python train.py --d_shared_expert=0 --qk_norm=false --final_lr_fraction=0.0 --batch_tokens=[131072, 262144, 524288] --max_seq_len=1024 --doc_mask=true --train_tokens=1972000000
Below are experts of layer 7 (counted from 0) of a mixture-of-experts language model. Rows are named router (the router's row for the expert), gate (a neuron's input weights, with its number), up (a neuron's input weights, with its number), down (a neuron's output weights, with its number) and show model dimensions 0-255. Each number is 500 + 40 x the weight over its row's rms, rounded and kept within 0 to 999. Numbers have three digits each.
Before each expert's rows: "gets" lists some tokens that make up at least twice as much of what it gets as of all text. This comes from a sample of Wikipedia text that the model never trained on. Tokens count by the router's weight.

# expert 44
gets: "ad", "th", "att", "ick", "head", "ind"
router:496494515482549490504453476519463484490475540523538499575542529488500523470530495481624468503463536492516493429462449502471516438486507520518534551443495518444508513509528514545465449474545512506449523479517435491520516412503599478502523557511513438451449471482493547465537513509502431529385520421480550507481478448456519533405473486532512501487476480502477534561477578506385485519547456543477478480458528599511420529481590491445535510537472518516472481542549463559449495504481555533480443555502486504434525428438563478506509498484463485535566510540486470462461527514544530500488455505469495539434500515503509586474532448456509589428490460466510528531479517443472566504458460497461489500475451559543466444496573484518498506545449485435482527501538503628459440477535510
gate0:566447518463514497493489548527491469494461483547501539564496474491486504551440504464472544462517458532498450448567543497446545467464503466527526478517507494465526552475518457538452514436506496441481387485423492485498434500542464474515581528580489496578511503528438513571584565573577492477552521480475417536533433518499503516464433564456467440612525447502526500510492522487487437525550470498459481496522512512549534490539507525532477438448454545584454484541501428542491496453566506487516514573544489533500478514514540532539519529482518503460473561452510537475501479515490519515533503479493466506430553483496460468465416560439513470538434486507419531499514493544498538594506499449562573595503504520496497470555508468465527520538468503579453477564571478434510479466539469
up0:436499565531550534459547499518471461501469490524475459521559524553451545468453538509475468496513579551554550501471442523491533509535527517501524475516453472411537574466522499546546573563551483550502551529566512481539537522480493424510568478548495494461551409472510486427537505452493473495474469467505551450441489538443491408503508473483483506497464465438496538524499502421506522539449469401519519454521501490489563503523489515534530503479420455448508553459495536488468504494490521483560542491501448484481458502483549553565525479546496470602425492527542566519415501480582461517422494531553513514604440525449474552469500414464500572508459490502472510445470484461513559506517488449456498503509510426505483509439464503533483535502469452454458490487390451522449463544476466
down0:537445500516474575491545502445552488448468434480533499448490505440531512453493448538477514474439460495527487513551513447477501515515464479416473486474389558544539485517561495523484521436470488577488573506436551465458522518481478470500512568520439475544528543489510455444476437480481512503388465523471560453542525478537476513485453475457530552478547484469479477549426411482443450452521534514436533443503502473463467522474452596517404474535516460483583506488447489537511524603542463511469432478468595487501521492539435455504502494564512490523417529468509528533451450522484584476500443557526504433529514508451520514539543519519503425499472479520542507601464532494501500484496457490391465471515502482504500522468526515516511572534486455539465502461447496483491504522507564
gate1:503474483564423522517566440505500451634531432458511462456575535485474465559475462493417515536499503518572519424490458461466492480466508457493546492476416533466485441469485537489454524560437454475567541493515570504580468529485513496517533514534446458456603512445502461475491487441582485439507449466518528415482555515585538529494519532527468559435554471551412479521488475475487531556468462505505567473552485476605550474492453514547508506478458523551494495532496472496482469542429520482528466486496489479480538417439545486485497591517438496485493500384486491538530455566475547531486468477531498603516502475486492500523497517552483509500516476516511488520526505489442435566511532440554524488520469484531417483504520494555490483517491502477555517501545501489563488497512494
up1:539503507511472634429491439587563560503524491458498466460539579460509524503554471506565465467443441553478448444561461538465466513531528495450456510478518529517511454497500551515418456493408462433516508552453519550571455481508451465554553500498417497505492506545526479455460462454566559489494459497536498504481540458512474489451521504488482534482508518508430507508538530520566496497551493517478508420488537540533553462449458477522435533491517520477518455563435571478447413496463500449508555469442578532536514447484496485558509509530472482473460484449480447530502504518494558456444555417479486422472545501514501479539490508555472506449523548519425471577471557502489554531508472455508621493504461492522504532549504488525501530481425487562511539529440489491457459469507464
down1:557460518524508458558429490540558440546521490464559556492473500502479510477458549543586507471487512538427503484512492460491454549474503482514559528494517417486571488587532516559425481420438493502498526419432562523537484480470595460451429502468464477550565425476524505469500473475494409458485540466463536494490486470510469550494545587443555525573473514473468506449486500510433436442480455544458529487498501494485488483458582510487561503513537435488509467488521480535553541538466436513471549497511494494471519475533485437538432466467484492490481519494506470455557458502566413548493497512533472503439525455543513451555507565538449467507531574437487497497493520519421479524462561499513530536456509507548524578424468473562439514475509533496443464488467496506422457572481507
gate2:466620476447550466541573470517467449495422506533424533618471578537437455478491445503485481485515463566514543534504550452539512484465536513434546493470551533472523524496485468493409549545501545470472491454487500489531488471454482484453513561477403465528545481516456554532461464460488492523467492495590502594479425507437499528468485482489459545513450486439462480544555543504525465440486473565527461449578430444561496543501511519494513583547472559552430484445457468513480501431499458442481463452506493471565502527453478456452487493513513503449519450511492448494516528561523474491496444507522484508481557454570477525470567564556480479514559474538522522458499502484595559540475461485543498472490485548477511507491478527505600488547481531507486514512506483579518502457501491
up2:477552524449553468467508503481505462530516506451511488541505585440428510517504550476477474468508532463517567477516508542494493560455490503502511407486434529511484523514610481482447443615516483543480564455597507447547503503509500508491542566504509539457485479518497503455465508514575471514489486471506513516540478467470437490552482486441531461446505510428522545491551535516543489447460500575470478586534490530600456490469507515482481539506449567465516574476501447524511510463484430544490444430447473509500480525494535479471513486455481590510521413499539507535444575516412482551448542556542500466401562531491531433504484546499500470535451485457482503492528459467486458474564596555471496503556466455513488509486465471488470513566473467550536493530551448469551484432413509
down2:486458496493493423472587471527468477525462540448520515543526540424501574431416519519462465503487454537518443548488494455471478514581455577450471453497505525462575473510487508532499495566553464554519549449528482531537508511520511420516491457548534474535492482404446524480553507495463494466487477515557509415489420516536503529491488534494541523529520506577457480455456505496495499503499481553564465455504453540541521476473523547485494512554477518585500445490529530514512489489504447451534542549546505525489579510541529508454456467451447541448528456520493400471506510501496554517425519465479549522468448453437413486559450443484458522486481462542544482450583476520467489458539457458453508426492485475608493542494509521531545566479558448542481517605481547473531491460543436
gate3:482476478594543579525518512517582490509445503528505422502514423519474482487575534460453524448451511528516562533432504508568463505460557528446464496477472487467468554462552548456508435565434438465494496416524497481472525438490553443527537513547486408488531518512477487517463454531528530476504478461516520493475450477516477525481447487550460429489520565475494482507491479524434509489555443505510533473575465563495439491460564481549424493521534497461481446498578507610479497498434487470557562566494444470482535521516479538487572537534453490492509478421507528507426489620490494445495465470409536470492489486459472518525499422579509418456408456548490481499512519516515557507479494499477505516532474510459439519429533504554505546479478494550448507541459523523470507537491501
up3:508512523553468501510498582552511518558570526545537479479549490506488448555545549552386507543548553472526550469524441449466487488529472413501565482549531442480528566547520478513525486533552566475487514476500466483520490488482452489513501464454476515531483549502450501510536513398482569473591527509518531455453456492468506514510628487427480450526548518473492526512586434469545530574565510433543472510514454473439557535476481438535491446472486505468576482546503495565461512502467501505498562405515527484490519566534490539453521552484503526521516479507462445518531523469536555513542497514512460487467481523489490455473562535439437512532525535560488562537544517474549490536534479478468483473454398492498550514474570551544458485483483493419461510476388468532473521530524441
down3:573498461455519555485525477551475494432448511485513388566478493504469459521568554415446494561467539534509385554555493513414488532510494468535547559432496477518469527520498503456528494512473457490513555487515532439520584446487541456488494569503492517495526556615466449483488457507526516501562453502521476462508486427485483500497464514549495563506424484510495484538477438536514512550487469473557564514501465490431468480472475519488580474492510522512519506451534504455556500511515515427509526635460492506501455480428471451508535492442569453450524462539523507441477591538523531520474470454545464513552451572488542501546561484470521481544469509503479504472492402484489459493530476522498517530486401494498425507522506499522425427474512554567501477467522495451497566483515513
gate4:483434469499473517499519476452508487484493434405501488454547585538543519524510559580520507454520536538441530520490488501508450550471468466532526533519463427510522547538507398567447505481446510540478570531537441504479451519507521561511511463485525412530485554519500465528494410468507536507506475491574448506513466498534517519523500519518500408432486421547524490490478533462611424495610529499566544473497568502497539558513486539451567449500524476496499504495472427478507522497466537552512491501542499518500518506568471545499543469507481571497507487488492517463462564538487481490470541541511499490469549523553525379538475483506578584479535536462472548517493467501474461477566447520503557472567551581558492563508509470483570505559519513502570519443507434543476488500583491
up4:513449480523535538517478513447496525526526496537549455554541442524519548578498552488519546530481578469496475515492417556481464419506614510465478417449551450480553549562533474480483561472502477529560480469551500462543454494486484510522479536530501377490460529411530568426477448489468509464438568492541549462581479452498578503511468488527544513493568506497522575496445455559528491504477505475500527551533454492500396503475520467565486478511534480474487474499436481512525558479497515491508467513563506449528527528551544471487541474468486522478575463498523496432488536509449417501412556476511503472519515445538444448559539486474524546424503505490464452518508476519500485560550480503538536508527504571523503479466464514418499516505550488537507497522549518554484519474605594
down4:470488488504580493436534485466531490426445510501437438539540528523505559539472559431515609451597512458559507500506480502462553485524502481455546494488502423487592489483523478493520416521520520493492512555538458513512515466507452492555493518597537477516500509543503557549555518511485482503517532533425541508535457584489489480546502518488471506490568567463478572488480466484546519470552476489485502491542475622504541551453489500487454438503519510460398521496535494474553500415545512481533534540461500583506439524563505515507525459583488485480462484443490522461483493477586476522443479460535481490495472509553493543531470594517503525555512545495548440538420580431493531526556494481533469503480513587473495470539512517579444483532495494440461507406490443490499488536474520

# expert 118
gets: "\n", "Y", "Sh", "ang", "u", "i"
router:466456526486518427565513472445447477503505531539558508533487530475526476509537549504537464503445513539514479459468421495492468442512552530505563538464523526478551545516573541587536477559494493447474518496513504469482470467470523474483505554557448460445447462474493557430461480510548465543411522494505503523502509480440436536449526429524543538469508452437520575572480521487469484518525452511486514526467468499471432512503526559455527516532501570491514479570507456501460495502525446513496443531455497536522541507447557450561510515580436511445524534473404549462460427445558603419485436466442463491511531501500458550475477499496535559474467496511477563509506536506453526475500429588518487476498452593557528558521506472514556534491484493463516554473507438566620517505526511
gate0:439622531502565461489493425438545442458447476500496478426515531515469556467435544486512490540502510457511507542568501524593471506494530487474487506520538518543488459440462512563476461423522539464430419538547562512478458486543497551502509530520417508489474495516427517500446518477540531554578433515424443474522498500500434469546526558506470433522472419536524544526425531537514423522515480480519456434506458504479498470460501501530492540517445473505509472526487493545446420562535458498495547482465479505469459598428566518503528529490482539492506499511481526543436484560499539490450494498467522519443435455528469532432541478515487432499494468559476534489579512557526531536445481463465454467470566494486475547571472448503488519440511521544458568513479497449489519463407483
up0:498488538467544459496553517467455465534437492562542512526451492447430467440540562505550543513481474453524504569490482512522509484439564485490448497488458467537468561560545485536443490493514507502510427508465450482571534516469533486520466498491498441569539546495446423553476585534507553553536492475526511504513482501556617429479529467521541469483553456522527580516501527499459602532479519551519493495494482523461568536548464545464501512532433477466481547559485538524456467442512426546517460536506440511495436497559529483406474473465491447476454488581519433476543430510446493491597471448465505482563517559406579542506527548510509533523494436505493468464519479460496510471501548514501401538566525551490503490546542485513425497468522512477488481487563520500448452525499464
down0:549417498453532448535572547473455475485559515510476569526484527495560477450535424514463454531441501519497494486421479472487490528499468514418553539492501494487587510485514541498455524478539501506446469477510444534446496498530553467545548443497501480555553466505510533450515513479487487531438486549456463482542490461458468430528487524470542512522486490570438497475454522585564505508442553529450474491486404468504505536507512504529486525517534558398505501518520543462503560509540440471480454546480465519514480437497446524529537428494510483522517479519436471505499477481526484498508516477492478530580544466529491548526524483549523548512506499588475443476453572477365489525476582481558509501510504450556458521530467518561517453346475588481524476466569446553465537502577518
gate1:527501556481521479572483538513406504489488505585423464523463520444490472471483436491480456476477440405498504510470433526541543440518573534461446542527497522475450552512491453524506454481445560541511601517502497513481559518520591539564528505517475466537473420518511520540496545466536493514544505441472513467534470418471507524464546517501536437514521472440542549471461492478458563558504493473501548497471526510504391587488450535483548449530491555528465452487500538544443479424502480507558418458423491536523501390486482501528504461536448520493532479505493525567502505482519537448418508530475502437526513496466505416511476473470571557511504481402513522507469532529522403521481484488547533485511544485485572536502487534457551472505513512518474500377545504510537496509536519
up1:511549578479529512474470514493519476504515480584558468501447444483482480534532446537520506513487543482457461489548539449496582415532498550500543537509564449545439527487520490469515502494502487428504523523464530449459552476556545473508483478390486548520520518459561526541506511460476585570480487578515471544508450495421486493514450490566545481440468463484560538547516525455505497577546496506514485493527535472579418511534542495486491493595513502542488491547441515500481429430522428459576480549580525527479474535476418510510551492449482527461572438505472468435438476474502500474436582522522513535487552536467488539495517439471527509562469479491481518474435523556568555446452529485585454520498449520500489556476453491477519478526494517553541527461492404463515510461446547
down1:430487538490492545517495470517631514558438589484495505452595475487470508534498535470500559560497453492522500499492501463548496440456592474515518531533492532483558460437526483560497511516457523511606459574523535574423454457489540508508500523493525476544553513542485477482425514536518474522472507520438525547494523535501549452460491560527574438527498506503505508507474403509492538556545566486458519554498561521503478413429522517519514606485507418547474432490480525487442496508478467532457479547541478463544564528581498529437489457478477479473540423485516460467524529542579507519453505465488473481526595503523495482517501450496538447488462495490559458541531495530494525498552468527484550440528611518489520482454440536471523548481507535486527510432533513431464479490469526
gate2:492580519468529447559425456548516470522468474542402472475502562621499502540535470457575457498495472550482427519552494525615500495431517419516462538461520459495478527550498531459469509489507557409452523498511498452513543474517504464545478506528415492505553497446503477486549529515498448491481455510487491560533478516576507506447407503494517483560556509481543461496417489500548420491584517459561519517456446449554480504457476473565463510543448482527448495532537513474483546483524506493552523552428505516577470447492440453488512493501517525527481552551445549505520543478523407526455502536529520493493487498516460584508582492534485449529508475538522479520526581491545378469467492547468428519548491477532528535509483550498504516486526546501521462543488544499449517524553516
up2:518460480497530465477476557487430562504550468536525534454530513410458468488448487414480535505472459549486522553445492455491482507515419521537520484579466446523530497541515486471572485533558532521454494576587506468507528581480522482502536493455576495477528563461511491469468548455454485529540438440449518512431539492483483543454548587513559513480552564462440509516567511532469569499417460486498493524520504519605518467519496526498526504496464570473498507481445535431560474564478504517485568506496498551550509542478541485527520453459528532457527504480559484491508472457464458483444506482479430509486472495447566543469406559458455467541448528494495529465428422522393495545499394482524562526494570479567503498509535458530492441492498447446485501486471475463516511511465511
down2:530474528476541515481543458432500511535527461522490470472499478493513537430523500546440525522478562491500501477480525408400526494498538541496518488500459489574517574518433496513494489507547497513504515480539565521400543490461505554537488458548475510553457581499413566516484480484497575500534503478514558524528504492451517488461485481529563557461526521449513526510452494489561522541448553522506519512527504441421550547489456515452556422476488551467502503569494432540536515506484473499514472514527566439483436591596460501487496516562471424494444506524476543467518447526565563431491517447505471523444499442501399476453469483496427502480495504460522470538486503538513502426499476479461537451503513491563513497475469449410524458430469481526476424435429395459467466502571492
gate3:489493540418501460551528511515565478545564503414490537425478554467519475525483509502503460491444500532507469472504452482539529532482508486494524533549497394410497525553431525523470451489497488462511538543472437514511498533579461525515509477531512461488512483541499526440502510452540492526477533509514572550486535459491531502501524508490399623457451519448486494504522527453532555440475452528491514504422517496462522523546487624517511529555551501518528482516542573599497477613481443476527574532532453567515524488415494479433519483518521490524462504471503474527575472480433488437488542517498508467469490529515461548519518486526529571557495466506522503496524555578467532457469449518520514443483488514545483455561526475572563568522446539518581534542445531477495470498457404
up3:490483446595548519486503414537513522515549472557582521508472497558449490465488485541512510524534502489472564547484494514531593426475482487530472517556464573459495499479529486498484515503497471447466456494484514458603461411500519438544467498428489538506501503485488473538479474473487526524519486488457471553530524495497532537480480501529470435455478549489573457481560473513530497519557537493521518483509488510451453495531525455549476497458533503526473591464495487427492513430408494428501440520515498494480530450567515457583498515502573581483564616446571495493434509497526474496530507502510492526560522446478567441477528545470418412465482529498539479524551476523522456552522518394476431517427466481421545497477473507522456467533497472482502557445440504540536435540562551
down3:548431525467552463451517544456449558432556527482464548559438456487469473608556461508562518520539510521454562492487473480501501449516506541507494458541479478553475504530524484550527431482510468478520418566544492515495519510497525474509483537490511519443476559409527536518485466543453519492491479471539485579529578503493492517454459552510497478550574499521487502417501495517490466539507492517518549440455527549508516535503456460502604505555556497537521413454587524547532493421563531507585488523497442451470485496446477474491491455455527555461493450514444477459539552529617460490430457464468419500537536460491432427504450478570502475444488469480530472460501471519527459494419452501503520585443415476502503489499432550488490509489429476451487493452524495500500522518500511
gate4:429529562481536543455485542468529456443441494471461463392552496455502447552538511498499441481528473493540563459476490524462440565530553467511503544488571466530530554500547488519532494547513481539549522546493475540453361443563541474479532534505484456496454430470520553492455505520521527550452481518482447453490488523499473499512530561520539515484468544472426467476467464493522492548514537411508469444532458478512516523489578525543556470472571427470526527523591579513524447507464517512485568505495474520535541559487469482495532485447500558572517519466512515483578542490562498518489538536454543480519525486480465519526496475503415453570427594599486546501434493461465532525465500512528464512445487459524489545528543479433487551489483539408505505497422494499529521556553509
up4:542480474508501498534530466567444539476455557512557545511523523527444496547465465519501479506512439471509495483450420452463452503431473475501500498482490514462468463582520460534508484508493556456533473462462478454539533547505546536510450542582484599511497523508472567514416569494493535562482494440440451518482398426518562466494489423464522490531516553485515497473484513515499465470497468485486457542542559486424513529543529530512521477542465539516543576481461506449504511499491443535472509506455505551528415440606516517548520537471605430478516548486429503516467500550557558507442501524571536510483521485562502540525466493540510503551497445522497442456496534491497436489546471443523444509409535503487470515441487464468553519500511454579511463422449532594548564484561517
down4:503452491552483454486506562499525493520527585449531507526435432510559485455496557508510467533437488570526427480516522487505516464500504565532546533503484427452552547452498478594477495544577508466472432549480553427535487600487530556541581462497536498509536457514492495459539516501525512476513524495503459487467524603493441474525515517538462514515562537525605489518522458525572502558517442491514589460546460466516508498589567531507427480504543462543546474524487487583509539502521439507469419463506444527454535571528478463491513532493505465449509472442498464474416525553520555453543515492485551438523545495512457488483540458564467506512545496516479525501527544549484544443521556614477523469448464551506503503449521524440536507537481456516473568447534505548547486514529480

# expert 40
gets: "of ", "for ", "to ", "during ", "Par", "par"
router:465518579470554412538453492506523466532420515537519519523504548455517449582524493486529468547404500475505530491516445473483500474480520516440593486530540615475594517568562566504512452573540509503473583496497468470576485496508556486504522538529439503456489494470446562528431503516555477531472579504503481566513542451430518477545467472504456565541482487439492520523447518515461505574503468524460513511482499496498388476483463480490541508526472504530578468550503432466476417546508523539444427524500515548461496449487548537465509529597487498433501552502479573453476415444480463468467493456412477484505531458553497529470508489494560542493504496443484516552486548447520525441506496528485508490498503586566477504537526531452528511532485509448528530484491501491489466481532560
gate0:554528509515439482484502486527497482467500506499467606529472481555430470525478502493510490540470512455498506531513494558506416468554431488442560484506517591525460507477491491518562488519492595495507527483461420546481506513517493488551475579537547530553493458546474472438518514469593507481495560500412493475443481528467520497470543518547449475542528445513495499482520508523398457452567509485502471490465547489444426437549500565357562475520431520491483522501446509412434495517513502498519496525538536521483478535479479516525517510535418515410558507476561471478513445498503468496454512463391425522428557528403516511439536548498500534441534540509475448562461537457472470550435525505489480520472528537484421450524477477530493447480526493457568497537480494493474503471518476
up0:429478483510445513491455513481584552569503490528536503498481539444536506487489526534506503510428468508558447460489440507446557493513551509543412553502503402492544476534502498515512449464576400450479528487533552541478463496515549518430547534482460518463489532517474534546480481479453466501501427476551489574488482458514522542450468432468523519446512473477483503538525487455495526476535488444501480466480464524464546511401502461589475537476487480475427510490552493587532491490502477494485513538482467500483551494508499490489490533433543503530412531560460543519405522464443555474475540462557467528452426539560504531523482512498430473483446419464471521400460437608433465542559492461487573488519463487534533581523546522467504579553512522510485534448553537476496459523492483
down0:517539455475465486527515516520553500544525492544505449483452538484545483472516474554514484485479473558509405446520536540478513488513478393477469507563460555520478528538456516435500449432414434455580547443441506497532496509490504469483550517456501538478533574507427477486484473465527559573464438521486487466526498439508466478556475490575446501463432527477480472430507480560471494511504479487561486441461470481566572515419483484585485497465476556450455468471532456530467500534511537516520639517472553487456427532481509523477485501532474519503529512523482475525455515432466512461491518448484435528501495542521487572456473468522470505444473498509415477455539508449514470603502510455501465507531508526614487485496531543474560523552398489618509464495530530478524514485462524
gate1:429567458489580560539489456520537482472487463553521487572478554492545518527495502495496527514455469494504547521564481545537435469471465463505503457460493448499510458486470537431490465464557538455515511491533520531575455522494530599548460460529407480501536446536483464520473523564525472490524492427538472478482528529466509473498514466472505526531571547506480488535429519536512407434556479487488460494521458422445501483536493511451482488475496514493424452536498445433558487478505535583471508508452536479451593508515585507540535556482553513451479512446508556428473452521452482480481513426514439541474517586475431529541513484576483473502424523486481558557498578468515565531455480525582524549465493510553514539503511511539453434455423505451432500461465438484529522519559491
up1:456534517495520532638454527484440553485599499473447530520526456566509501572509455568525514529513502541542476524506471515509473541466493513546473510484546413443518500578548443583501500574475493449483476527522524495406519505520431493447575456459578484447530553479445468532539466492434465530516494443460506513501449593528420501496469472429502507516474457494565508502551547479516437509514511558532482589510474455442572493487521536516483469488570482500525486551531528585480508507503473423544480515484459540553526527508465477460467502587447520519437450484486510452530568577447479542524468537504495533534470516489492524490511535502442486485511493423484469494539491488473465461483452513512527516545457538526521524486473426440570467491497452540471511534605443430477463499483491
down1:538570526535499419517405480426483484546585546569535560510530531485529539402523526549494542453438520565477476519504480491420521484570532531522469510481485500388480508498491558430495411438496510526513504514520469559453512491480537504525539460590524535576531409467568526529473528473485455474441561525526472502495469492468460488493450493437545592508515513525497511511470465537558507476533488460467525559532502490427517505495513490497401485514551496520454535458516524514478481454531493432581438447555531554446420569495457546499518515477495530497542554459459431541502568463492497492510493510436469481474436525503506478475486529443528465576502561416490463499441512506465473469514499553547539498581454491459552484521462429493509551506477549535482526534486507537481503517468491
gate2:478502552530535435465529437519457557481517506498502489565479545519508547509516503473511450496507488517556586501530497542525465537587430489538548515430558452549487501495383492467556500561550519542557593517451493553550468475499561488484430441536487501534496437477471478457583501479519464521580458521543564405515524507563446560577486498491464491505489514495531519422480514548534467529506494467484489485537478525457444508476375463550449497507571468575503460531512519500450465507477497550511534524500530507455471505566470575461477533522494534491566502453500555488491499446474548477473510554503598483484519549529496468499492482517457487531564456505542512549521553569496568450510518539520499576475462520570494542402504483481459422451446525466521514540491494542531482476543550
up2:502505536489544467475474448482502446490525449537474455502492478555497482536477508548470488517602473472577516455443475575513509554509470551473501534500486452501567499511424431433534509543535486552439526554477579489483468504510478482515549468498438515511453476449430520454516458532526562452550477503538581494515515494543477559551428523528455506548470496555418474468424528488509439520509558542463528481490593513410501484458432511522442505449510534500482523510478450451432499545515509567471574539527496512452615499499513510495485512420410482499446537453448511428525438528446501481425553572477532463528512604531517490524483454471480558550495517542418498477523494510501543458493536497524460516428528541541505569495546478508516416483494473528480509424473486509510481527469515
down2:505502450460463530468464557455398542449516535506487475535497507486456499520535502537486550484479537499526574436491442475561507455486509512513522407480506437473521481513516400466494541447426486510476490427500497506441489548465500488481478456478479497479458519540461483462446469451509486426438518471537567438493470532419546517474459458496461466511417509552477465489488493474459497463526495454546450488497527478563500575530501482492562469480529506437468433480430476539492477489442548511493510531485460468515483549465538487478473474448494570405543521532472476461437447466481473504528485513530465494520408458498478536526486478537439381479581583537472488537440472527484500498459466510507528540366460430499476499550453546471485544556452467569471457603538536526489536462455485
gate3:527520516431495473544465481531485500506478529504520535509553550527547555429494516524541486553462518469541466434452425537575551545463504500549478588552489528523478450514542491522542468555514524460463444466520530458477475480504541447541414570499499527465493480508443528473484470496525537453493519454559535454521524514458473463508480543551480475566564498567513448498487438459598531504498474438414491494501461480483562537517518482536435518540512470438553493532632489448474465522500445478446486487439471474524475533477543452468455512494482527481574428424607543462518454504479518550508492392534420426531499554534521452492390481487483508505497466561495492502474492468512546458471495513537479490450525568458562469530488488549450562495528507447508500524481530533445521562492548
up3:511521499491557460443561509514474494447402536474534505439538458549462502496512491523456499481432430554514431548559528469481491465504508504483468591528530519489510449513504461476534492567542476474506539406483526529460519571481494458421473537430530471443504513463501546551474534474534499512584492486566506425565515537496474502534468605530471540557430422459522437571555431439492467437452514521501433475494512457543545495524513498544498537444550497440508445451485514485446436451479508568479518522489490512551479503508475511511485543517462424500594446477497489504461477459531559539533536607472504448564488519494511530561499460508429548539498505504515482507510487460447517534465401479557514414472607520542516488535458511469490492459531484513479495471449453476499532519499489
down3:483592497494487461476531496530468532405447446510491561422478492457462484530444500491531484504447531441445497485472550613464523507505497558493520506516523555500490484480484485463503499541499468464457497486505524476537491494419468480497476533371477469507419496467520533468430490512562549514583477522428434428517557481537503510472546520536513552497441435453523481587512426438490522582471483525458518510484481502464518553485554529498539517414556524450484469484507471470514463517532508493506562489490496479560510558496506514492481495533496422416574423573495560555420503520511550460588540486508512483476523521521505521530509440495545461516511477490578461515473389489507504459558514473470519495441568503499557485580462552464390453495508498492523547434476501492481507517487487
gate4:548532477497545509407457476539480519522500496428547468552473527451463519516455460483489557490465476522479470481472521465578478475507427563441432540488497530420484467485513479478438514480558450544493521575480476493498499488503523541406515537453496494407501555521494532507541594460540477445512502561465455474539465467502557440543458480559543510509535483474523495476505482453464458525479499529573498535533479536473463470442547484560500440516478403533523494533507485516506498532540495477484443517497537514541526574488479486521555486582522368495578482399438495509517476484552412491527548528488493468405412525469475527480507470543472559511477455556487573553564501474560516524432503475518546437457460487513546504448498552498544465465491523497479563552496512487552425471492457
up4:581452508488483501545486532524505490539447550454469475494525485392455479519530501492574493469538471500527514520401539510525490503535516514517495452431515540564492502486444457523449580510530484502440553476550454483505473558585507479486502492451546531597520423513481437536536553455524503548545528511446480506511435522532507489517518467443515555537504495504477461524428534564466435504466600503572503508535464422523528465504554440519486442450476431521476545549533589486498453429472551550490543452561556452477578445488426565473514503542482547432503472456517530513459476469480473478421482479548500547447511474489553506505482503478511508449446446466525588538484505469456484473539489472465481528404539476457531523510461547482515481482491407457498524491486517561532450466443486
down4:414438461592507490501526501528574472544523568533494528445556476497510473494531564531550445512609581456531568423515490470493467483522505462470489545550468489558496472559487465474491479511452486507590460496489531487549454530445469563507510556473467463500469509475489502486545509512454504486517467494537501583513551578540500559479534511518467444579370483464549447475528552530431500416532531468463505468491501446507444452549498485469504507466496541503492452456494479421567441524469533514518461460491456496450460516464528491477493421496502561470506535485482489482478506479528549517385457472494525491500458470479551480523438571484461475535441549489553492495476549613445429471468492498511421479488493483490510506559470417524480514546562502463471511484480460483468478514453571